config = dict(
    n_layer=8,
    d_model=256,
    n_experts=32,
    experts_per_token=4,
    d_expert=64,
    d_shared_expert=0,
    activation='swiglu',
    moe_layers=[0, 1, 2, 3, 4, 5, 6, 7],
    router_score='softmax',
    normalize_top_k=True,
    routed_scale=1.0,
    balance_loss=0.00803,
    balance_bias=False,
    init_std_router=0.0261,
    lr_router=0.000338,
    vocab_size=8192,
    norm='rmsnorm',
    norm_eps=1e-05,
    tie_embeddings='early',
    optimizer='ademamix',
    lr=0.000378,
    beta1=0.9,
    batch_tokens=[32768, 65536, 131072],
    seq_len=512,
    train_tokens=541700000,
    steps=8453,
    dataset='wikipedia_en',
)
Below are experts of layer 5 (counted from 0) of a mixture-of-experts language model. Rows are named router (the router's row for the expert), gate (a neuron's input weights, with its number), up (a neuron's input weights, with its number) and show model dimensions 0-255. Each number is 500 + 50 x the weight over its row's rms, rounded and kept within 0 to 999. Numbers have three digits each.
Before each expert's rows: "comes after" lists some tokens at least twice as common just before its tokens as in all text. This comes from a sample of Wikipedia text that the model never trained on. Tokens count by the router's weight.

# expert 31
comes after: " ", "1", ".", "2", "3", "5"
router:409499583536354552524463562529496518546502485509593454493475550488456583492415500575528564542480468522479550547429498452509445535552589575566587480529487417499396497553581420489604544496459511526568540508440504509476558541512539463562419422437498444445365570541488491597487586441461489503516491526503510515501537479540488437557546490518414505490480437556601627467558439486536538427538497521622509487535542507511585459507534469559564575448469431477518516464459570564581478470464419408520501547490461529491443478583495454526441544438500484604533435577489496464497580460508502557574509463488540448580542488521468461539560535463424574530535453500506482571541621527527406478498475533484509469559514542489446463504502594435520464559513482537578501468503446439477443550489525
gate6:453428505526511516484451442483537477557462501555463499562386491487500446437510569475576469578494477525542445506517530495445484445497470480529470557562563467533487621483513381503460436551486492457391489497615469485496534426528546477505512525540642568468582462455512477459592493557539398515502444625420555477503464502449472524469467573500480523497522448541474439488576454492545500477565476579463578529571503509437458422481525501516412488485439514462528445475539528499483571485446532509465597580537465534500537454475476454555611568488555491458483531534551496506577535432414476501432479418478520504584410448526575468504413441531565412492468581504544569483636529586470440524518522524546531473440502530425569426548521506603547507544543492547477476542624467515604434540490543
up6:512587562523492604596498562499537516462574497461431472415512464468505517581502526533440453427498479465495508512483503485460521441436495444438519500502550561502500635455552505514468483437465433488545541431413478595478478511534415491534567576547506416455414582438477534524552488558379576515436587322559483525464532486558442403542522542511572452514497534488480554505398516503416539499475433433514460478538524487529478568438443509457534479545483508413488518486525464446484479532560502503489527468447506490482531516495590519541452536514506477459447502454457521471471482560583459435552455565488479544452557561553504595437444583533403601372613555485470515431437471537515448491509569448557427532504551543534608530390523525463428487442491510501539475531493490433493433446466450

# expert 15
comes after: "1", "2", " ", "0", "9", "–"
router:526545497494445542526476550455411557503454533529566568546541567509545567477522521556531439460462478451577571514536545452530514490540536461474589474495539457377466419530399457556550486536515587582571458544498452479490456571508486510474474422452556438512531561489496534588489483447395526384438487581566572547486558472544568484492511561594447445448527473542611483537540456477495543505537480483628484555565553471477538591460475543571495513483494490547475555480546608553495450501451486560526497433546455519530470486523550472434453489537484482538480434546536495430399492424540488536520510402547504508522568449494438492548492486483490551576483449561514528490540605575412550425462558523585605429493438444521470483532462405525459428523466479593568466521507412378434562474453525
gate6:503536404419470498485461415449463469350521505496463409526494546574525522460483489543500398481495498524504450488489570452486448469477390526497586501457455474421536574498502372524470548536469508538486531486574462527563543590532485590612512455492377520502492444529594507477444479542518566526473538567487520533621529453519484532526577589514432410534529447446469475497530455563475492455525471512457532479554553475509407535366489528526424592440570500435473555557530519527518464445518581426447489551439564523468467536512545538508514447491532524336556510553509544428528492519507505471471548555517524468406555430550464596481473551485464493522462482508421466547519485555560500497446490514580561599548390476450422510408464437523487588448466542478511442451469475446555493473497500
up6:474435597461477529464530478479565508427501469563472511598446497534487512491377506515482485507340545483477574590497511553538539569348512658548447485481474474461480472540453490560486572533490499462490500532469543593587473555502504468553435443503567560548502592565511543515535467519493475530564505521496556443534485553508583442517474503527438538514462572502534500513528564597496479493569564511490453409485443431592657446437496495494464462426521507540500571510543527473442517434579506446567611531548533466519509431490483454508477544521513505483415491485498495483449521539478580578504457464462389517472543440372536518508543459612488552487611422515465611508433504589517459456465477493452518558531507454458596501441510563522556526489548452455500547469498484512570565529523505

# expert 22
comes after: " ", "1", " (", "2", "–", " $"
router:563486399510408459536512430476442508621484501517552554464534473490513575583599481513570471389528516533500504584471621475587440573520473494470494464468491494528408451479611517559525476434429550435522526501460458481487416512463442468440426419424577576422450624473550447529482542468445505544557468522520546419508590548517501482515540449506450497438512504500570486498491510412486523495494431509527440412573520522558465518437495506567479483530490410503439614546526549477553473444509432502486460457510516455449439477544485486587498473434458499517589489472491588454456484484530450549525521489465446477548575562516456418525529544430482533472479539582441524606446557499476519456474495547566409489438473617514417503596440518431554470480547446468509505500565594502411450579519536
gate3:516472483571426533532464380536542571548577444469454427536439508437448510434479437515476608638492529510542552449491518468600569530393488549503423466550424530524477522503541459431535547574484524501536594470486504471457461558509570518463479456522528534506449429402450402490497447415484411523499467520451545435515531492466411567523497461473465502522524578521492491530470467494426462545476508468462482467465501454520476430522552466495431433630417542408463496419410490463467517516554545527496486458437444445495484644491500524510513501425547406454530512473441440488555573496440460492450426500495498534410452581482557539458486532430525416497542466516596553549563481558459433487461428522508523459504606550602457551479461518541574471382531453578492484502522519441515412560483486
up3:499500492489399534405471460467495521502502567487434484506506436469569576578524544567499622470475547587469586474485497565518527499464514438541488473538453500543481433471492434493514551540439483475406542402491538478455533453523581474480515444442484525469490485478494541603552585489422416498444465469582484450515456520416445527549539510525426500470487458538507509442483554421455504478542478542478528490559559492475478511506600513496484448563486438555458518517484554490473596458436363435563545487464461493503452480441584463543477573434548396458537373609426488484537552548518488499532585597505589533507509497515486490496455434478441496528397421514562507607576551489509425551464410486548486439487463618507406501505508455563538335533483499516503516480495514477453447584407564